python train.py --num_hidden_layers=9 --hidden_size=448 --n_experts=128 --experts_per_token=8 --d_expert=32 --d_shared_expert=256 --hidden_act="gelu" --moe_layers=[0, 1, 2, 3, 4, 5, 6, 7, 8] --router_score="softmax" --normalize_top_k=true --routed_scale=2.83 --balance_loss=0.00681 --balance_bias=false --shared_expert_gate=true --init_std_router=0.00824 --lr_router=0.000419 --vocab_size=47542 --norm="layernorm" --norm_eps=1e-06 --tie_word_embeddings=true --optimizer="soap_variant" --learning_rate=0.002 --beta1=0.95 --beta2=0.99 --batch_tokens=[32768, 65536] --max_seq_len=1024 --train_tokens=367600000 --max_steps=7641 --dataset="wikipedia_en"
Below are experts of layer 5 (counted from 0) of a mixture-of-experts language model. Rows are named router (the router's row for the expert), up (a neuron's input weights, with its number), down (a neuron's output weights, with its number) and show model dimensions 224-279. Each number is 128 + 32 x the weight over its row's rms, rounded and kept within 0 to 255. Numbers have three digits each.
After each expert's rows: "mostly gets" lists some tokens that are sent to it at least half of the time. This comes from a sample of Wikipedia text that the model never trained on.

# expert 75
router:097142136160148131169173076130106139099088130112183071124140197055185094160132074125150160121112110102090116086138144147181102089105127151117123128103133144140141145096
up0:124174122080102123121144180088142155139124180125123097106109139157062139132115099109145102141160082128133121120192148123120125144124066122085132065136108092125095117130
down0:146088087158137142188190133063201076167167095137105153122119159141125094084132089165114150111157130115092133113138159125141093084109122168071190146136131134163123141099
up1:154071166137123067031153122079088161173102119071107160138121136099186179103147129113145160116108138181138064152029114126111114118143125161164159164142100137080106155107
down1:144106146192081168092115111123094139086176056113136121151138131182079144205110107124157130124104132159139073194147104096179139133123111089096121151117122106110061129156
up2:117083154042129106167090180123167093083130094106151117172143138077137082169123126095081083186114133160155144136139157152111127051087110170159104107139094081150110139106
down2:127085163122138099054122098142120111126117146060186142104102201191132148143160130130166121164146144092075119073172108110128135185164160133121200223154157083115201092140
up3:144095093129108107164101131101168125219152115115190103176107142065129133111093095118112164117105163150155195143110164127086174103105118099091124161102168129062133153146
down3:144177051129102124119102151077121121132106136145101131139139097161126144209141127105187087110115151118098118056129152139130183154081104119118137121137153083134147153149
up4:087153140168166090151084099095133127117154087134120103094120137144153186163021153131105249098117073116149193104131168091124091150098200095145112126107165096098138087147
down4:100080173107125130146150197126122157083060121108146107115116130163131133131116125104141148101045057182099148126084153133121161150143082120161127120104034153139224093090
up5:144147132156151088106176140069133147217130108135124096154072140165092191136191120065193121122121102151138078126106086093104130163105092100184114131135149144144136127118
down5:059100162123138120129181200135145148122130165134114132108067122088096142087165210125147109093117161135121085128114104102118155175139189124169118178166131131180081112197
up6:112114117135129155125133103143119111107150120063120114125085137113108153171123119143169114136108172144120176169110113138149137108133144187169138191133093117166095150139
down6:140095093138114155122092121151120141176085149151134126113068118141185198127126145099189110117113092126081192124118124123134123159101080072121145068099145163101131127120
up7:123192149123177124136148187153101091166163147110148129080195191153211108142090209145105150177208123090130211133156137094132176131141186119159113125108102125099136087122
down7:115053071102108152148143084132125086152146104136173127143162142157146061123208064131160118124154135094130154172082096150168128075153109130176156115054091215174128125148
mostly gets: "°", "′", " km^{", " km", " ft ", " minutes"

# expert 70
router:107073087198114078116136094149174148092148114127103112093208105159072149127127099111134069103056181100057187138153121087150140114146123153138125138110128187093075128103
up0:133076128195107154123084097130131114106127137125115129094135107140063148173127149078148098166100102110097148116083090164131119124120095167104066116130124179074098105119
down0:151101131125084104106163142128129159103129164123108119143157150133165142107163176142151101123047136132120119099064113165113125144197115151141126105178167145130053151083
up1:186165184148115102133182121108144163130076162068180143143148145130113132112187148125075113170153150126159135117144101100160145104109146105132127167107094133169121153106
down1:041159153112136148111162122098125145105137080131095151159155099136158152103171176146129128165094058185166135183111058138112111117091141095105170114107065187166128072160
up2:131128119173102095125168138165118020163097140145149100081135184107117102118137099072168146105127106120166160097120148094138140124105144142085071113190116100163121145101
down2:151190145179104121081087111116118104184080106163152117112183146097099079122143128159118125156108136198139167091117098100107136123158158137098121117156108084186114147019
up3:158104144148104135103102116157055130131092156153100106095153193105168165116139126037160147071137101079086176195135116179058104117109113062139120131132124115140127080082
down3:114173158131115174176129074013064113161139123134133128138102097088181165086113115108127121136175189190143107091160141175087162132151109115206123145144115123087147110131
up4:127143196122137147106139144121123133151130130103114167160095121120176153064137042115135132102137177093171119114127141077085135088078107068170085110121109127177067117092
down4:140071103127139171102137172129093107152108100147138087135109136065121160120114161096176171105164092143138130177121159183172151185109141199165105123107060103133138154158
up5:177109073128173159117148122062172150126141131106121105130170125097140131202153111203159174113122065095133144131059129114118129172088117087192222132072115134087112146109
down5:125099091139140092141100065108142144045126174145138135175097146136168108142069107138146138148146089120118123150111153132122126068140143150139173147149179111144105142104
up6:109128129128178123119096113117175129114144065116063129155120078105128138143097154163148110071139073178101166132175165178183077193124093135169092091122160071128120137118
down6:125132157104119149103105221086126096144190088148162103198137161152151088104151171125109135201151088139128093105114169106185167151146122104116066122157134146080091146138
up7:161124113134128181167149086129166094154135083083202089144137149108077156131083189132104179146155146102175116071149132159142118101124107172130118124145087109105128149145
down7:156136162085149163121110140201125079122154156118023119096107164057156182126105122096090129138133055149145067165090172118118130017167154130180123125131137150131081099171
mostly gets: "id", "ent", "est", "able", "ill", "ic"

# expert 76
router:136082142179091117123225115104087104120147150146182125111139162109118157112077082158118065098140170074101160118190104145110115072123160124102110111130126154127109157106
up0:121170116154149111181159154094141098181083079139125164175166144197044148172085151143160122114122105160150168142143126172155135100163109113111196133146119087110145092121
down0:116102211156107143102149153096163083121124121087198101159093088201116123111147145124125117119143137147105120117112103134132116210085112128140146147173182122085132168060
up1:063210126110112156101162101174131107100092132129108167161059146125088099111143127106116121110087171137134117129111170160087128173148086140112146143144197148156179143082
down1:166171144087094122208154060134153123088124174095087111072067192095129115119177117123149130142155110136139116167088078092135105206151099114216194128121127128089179090084
up2:128075057136167116086164089082072172087170118081105144075135118114053078152126140165076091123096172174136196147105100162103105173122124124124125099106139124110117125152
down2:151076107173142124079166202093152169134152108111120096182182184180081089090161195125149042140090194148120176110134197146100143154171106107138094174135138114149159138097
up3:118141136106120126097074113140088114169134159086074096119100092127106086129126140143141088103149114113122131143107099179193059131117210158154093131181110116142132160123
down3:133139176123182187121096174159107132140185141165093120116085087049102170131126103098066119080118095140088115141158151146174127156125119152195114168123135103141199156109
up4:189158120160124189127120165154145098112136105089137103141072131104107157122070141113164106115187150088095149134131142084118129064174158128129110153165132140134140180156
down4:147084137072093152079140086120120105153153106103147162197091107126144111145134098054068087138144118132060115137117106093137176122149115137173182099110142171122152152168
up5:085105127124123158204098180121117139097098139082152115147150131085132160180175111116164106109139124084087130139182118119108141134113084127163146116080086173094109149119
down5:195226116164122148156118140152131243087159096098131082101113201053110114124101151103108113121130069150096152167086121134148154142136129178096131082130064189100133133132
up6:159115139102200149130182076125123127128095077126120089150126131116148144079138091119083187088071152161133070167211132154108170183139133130133108138114132096060100132140
down6:068128140134148145105108166093103130101148119055113074184165140092139193157184106140163145121093141128124162152136100137125115111125143150144077101150114109152108097120
up7:132157121169087164134142135108164166047092190149112117142113128171127128102146111112095093123110134181140095106165196083136104129092110194113135152056106159055110101142
down7:114169125152169078098157157121161070128127167150183201105142124137053156090142161133135162089097172132127092128157193136172136176112060153148106092155155148096075137154
mostly gets: "h", "asc", "agh", "chel", "mat", "var"

# expert 117
router:134116091162145197156141130093124151167185102142164152148130102127153165108101111109116131117143100166116134123082102065125081150146096096147175116115111071123109136203
up0:083167118094099134064164093100128108099177170157146108129104104152156107138114133153092087136141151119184156152172084167115135106102166116076145166083079134130165163115
down0:096111078113125162130100134105090064128110216130177155123109174109159133113090120159139063142078091161142103081147118129137038069089142161123161110140106187091133214131
up1:124207154135097150121090125143090116123084183136115125167153186122116072117119180144124165097090100099173100137171185169125166123128148141137073171142162142086143150118
down1:112097143101138119124067154174186140127090132107140108173129139144101103153181138113177111082100145161101113172139142175143209091050196137135124185166143139132170125088
up2:098105115141161131165165144133181103105140105141060131133129121131078123149144140133099154129164155159133127136153145079115107123139146144131076139098114144141121150138
down2:167124089149167116141103119153114127113152123143160148151116136167121118152095112139094144145157127165103184123163186100137164138150101124188132120135128160143164132122
up3:167102186111107114151112146166129143122145133138165132140124051104127173094136109160050134105165116122108144127152055146143126081152067182109199123121152157114180086137
down3:161160178151131107140091134078130167174187172151128132077161160086149096088126170179142106158093113148122128118105134145158109125149112172146138136143151144078104135152
up4:130093099135165155145128085172117155149133143159172132132149124152116159124086108090116069193142159146161180076152106102133154118182134073124123140126132126116129090095
down4:080080043170152096155136085181086153156150067163160116155147086131125163089119084145095132153129116180136117131160090083107134165141180134135128095131135078085110154157
up5:118160148105166116063170167105127124115191091083161162143129091146089097120043152076127145152137102128145157093192134077081137142132160138185101081149136078126121126139
down5:132100136131134167116152132128135161185097164161105101141098168125133113118104105133156190170193162114030179133104092140102145148131124150149121119146152155080075119126
up6:147141128178106099073123104081169152203115085086055173089112087169112111096129121115139117118087060098149156172156116140077118136130174127164162123088115090083137063077
down6:139130125146107094153144156174077173064153108129121111154119110143106146128134119039119149112140182166122121109113118095125214176200109108166128134107039118118128151131
up7:121141133176154084123165099176059160078134128109102118134154073132094105119129142133108156164112101179110135135156122059106157157172134132056160163172152138079134159125
down7:087153184195150055105120145155151131116062135117129101167196081124155109153109099107083180132130100130090125069095135118141129119137042098149195125083153145121185116169
mostly gets: " John", " James", " David", " Robert", " Daniel", "- John"

# expert 127
router:106095119118128092138064095116123159094128105143150158067146094112129126147131133119117162154091118136146122070068184162099095094076057132077172153170134176176118114124
up0:135162147132104121140170084125064112143193120203119115073114131143096135124164054165172138152100109156132143110117152139100098105131083110116137138164161133142123127198
down0:132147133129136115117114115120140086141139106126130104059147131163140108126100097176080204125157074131112165136097108102131036189131094124149182101118149125096117161121
up1:181106041129096151132133134110110182113147089072148172160088109153121177146130127132112117187117159104156120099175163155129086111162100134139084062179173134127122165148
down1:135100101153138134123206115126177187134126099152106153096116127118165160107098081163121116196143113145097114135076141134122119144121166149143133105073136111196170139143
up2:146172088141083154141127118149198129165115075156136089194104104132086141122108128088109158177136083154183141072135146121124157110038140095153110144149147176101126103157
down2:131149111139139158120112132137201158100155161134092137132159146057083109152120127129082091154125177084100145127095156128125111181092138128108193126156171135168114121042
up3:133140106122121124192133116112113082142153120126112119105083120097137152158190128127189131194084131110119153113141094165108127088105088106131146162140134220102104120152
down3:092109101145133103086152113085112186059160161122126158116157078143096089083079126068069187097068118161174145146080116056174087189160150111144140100127192071122170119090
up4:113111172204166152149112125094140130128120219129112136148090114115153125110153111130151102133199062139119135129180134200140083106168121064116096126153142113134136087113
down4:189102148157109149122118097073149108160069092125162141078101165126185171062153117092090131063091089158108116108111167129136137152136153126181111160176130156086129076141
up5:155121119116162130155148135145143159081075100141129082097127165175120172112020133177111081077114169131139124044125133124049148184129096164089136137160098112110136182118
down5:094169119132093165128046142077132113130076120123192111164163140112101116115130108123085181095154103175121160113158128174137078127069122138104159125130135107110129124103
up6:130141126169089099125062127156124075126148141039155136083156104142139105189089133116134134119119138104071151105162080151125140170145099129147137162182063127143161087122
down6:155185122143170108141152162142098117168127146075190093146093120109140085130117096197161067179103152112113142133179105122078090171115110154120114168151103198131120125120
up7:080119123101160106121123100141186084158115137114196134158148122136069118098148089085140158191132090089091090094112099127158125139127183071081130151144129138145104151103
down7:146166170178154141154144146099085130127135102175107140114150147136144106135110094103119112078116138105195148156182098027049045091079093149146125091108141118156136129116
mostly gets: "s.", "\".", "es.", "ing.", "ed.", "er."

# expert 73
router:168165139122127098113141131168086137140176141159081112124152178079111104104093088105128149141147100117085170105101095141135055115122142125122100132175101137153165158086
up0:111102115095088187146129142085184149124206111069115132123094155096113150097137105079133119112112111145097111096135128219095093125153114105148148149142122169125145151087
down0:117089147127136140141179091128060142184158154114135165074085107144073173160128160171155174067191106074207156116141125078148140131153157163114110044126136105076081070180
up1:155150124115100125130086084143116136109150126153072087061097118136061082141118180107178155166128083098133163134104124159095108080149105089124142158164188096113138147171
down1:110050048042159109125120115139110116145079155140156149101141159189127124104062182143110183115091121144161109106121125152130094143113153119111167097108128120158078166096
up2:129099142194191094167133128113117108155122111149165112137089151113083156105110146157096139103202118113089164148134178114119110077130210136172135155123153117086184099132
down2:183173165137082077122150108116091083142120062118137094142095171101101120128138098115173121102066142110154108183104056158182138122131142142134118103134094168127098148074
up3:123121143083090126138122212156138113142097099130128152126168161124174106090080156136150149146141152148082107147102207099060175100152146107045113107105048106113145193122
down3:131108091123158151120137103128148093125164143137099127107039191140123117168180124143155201154124126110145090055155071114137075146143138067126094141084105116133147090134
up4:091116186116109108080155201101118175178198120120107118162115105130116186111122165111160133084143106169143160098132115126081139124109185097125121154131135113120100158104
down4:136187185122119095110144096118156164126148148146134187124143126082119184132125107135088116190074128105081116127129095127109151138110089163200160139190091148129056149092
up5:125147160105132098121116147177132136171105173112115060135155146065134155171120141158092112135147158084080150132181123119131148103099116126138109125171108104214200155087
down5:105121088184132085125135131119071158131140094109058152152170161130132157091144055075138141139163158125099157125141131138101141128096180106146161128094155140120164121168
up6:184120125108095112135099091151114145133132088131103107171027116114149112113126115156094168191150078187130209162135072118110101068135077125145125117141135155138121092186
down6:103166135123129104178074154071105111104178109102143127175144138130128133106115124071102124158166123166152085132171097194176102127165170142106080133120125116115151178106
up7:132180091116132149107149100118113133121148126103138106137175125141161152137149109118090177125143131159087141144164159114131073173110177071198117097159133118160115128168
down7:109098146147101117066090177124109110136095102140154158078141111142153143116109202157068179104126094159155090118113142108104128070099133151129132084130104141168140075127
mostly gets: "t.", "r.", " MP", " No.", " Dr.", " Lieutenant"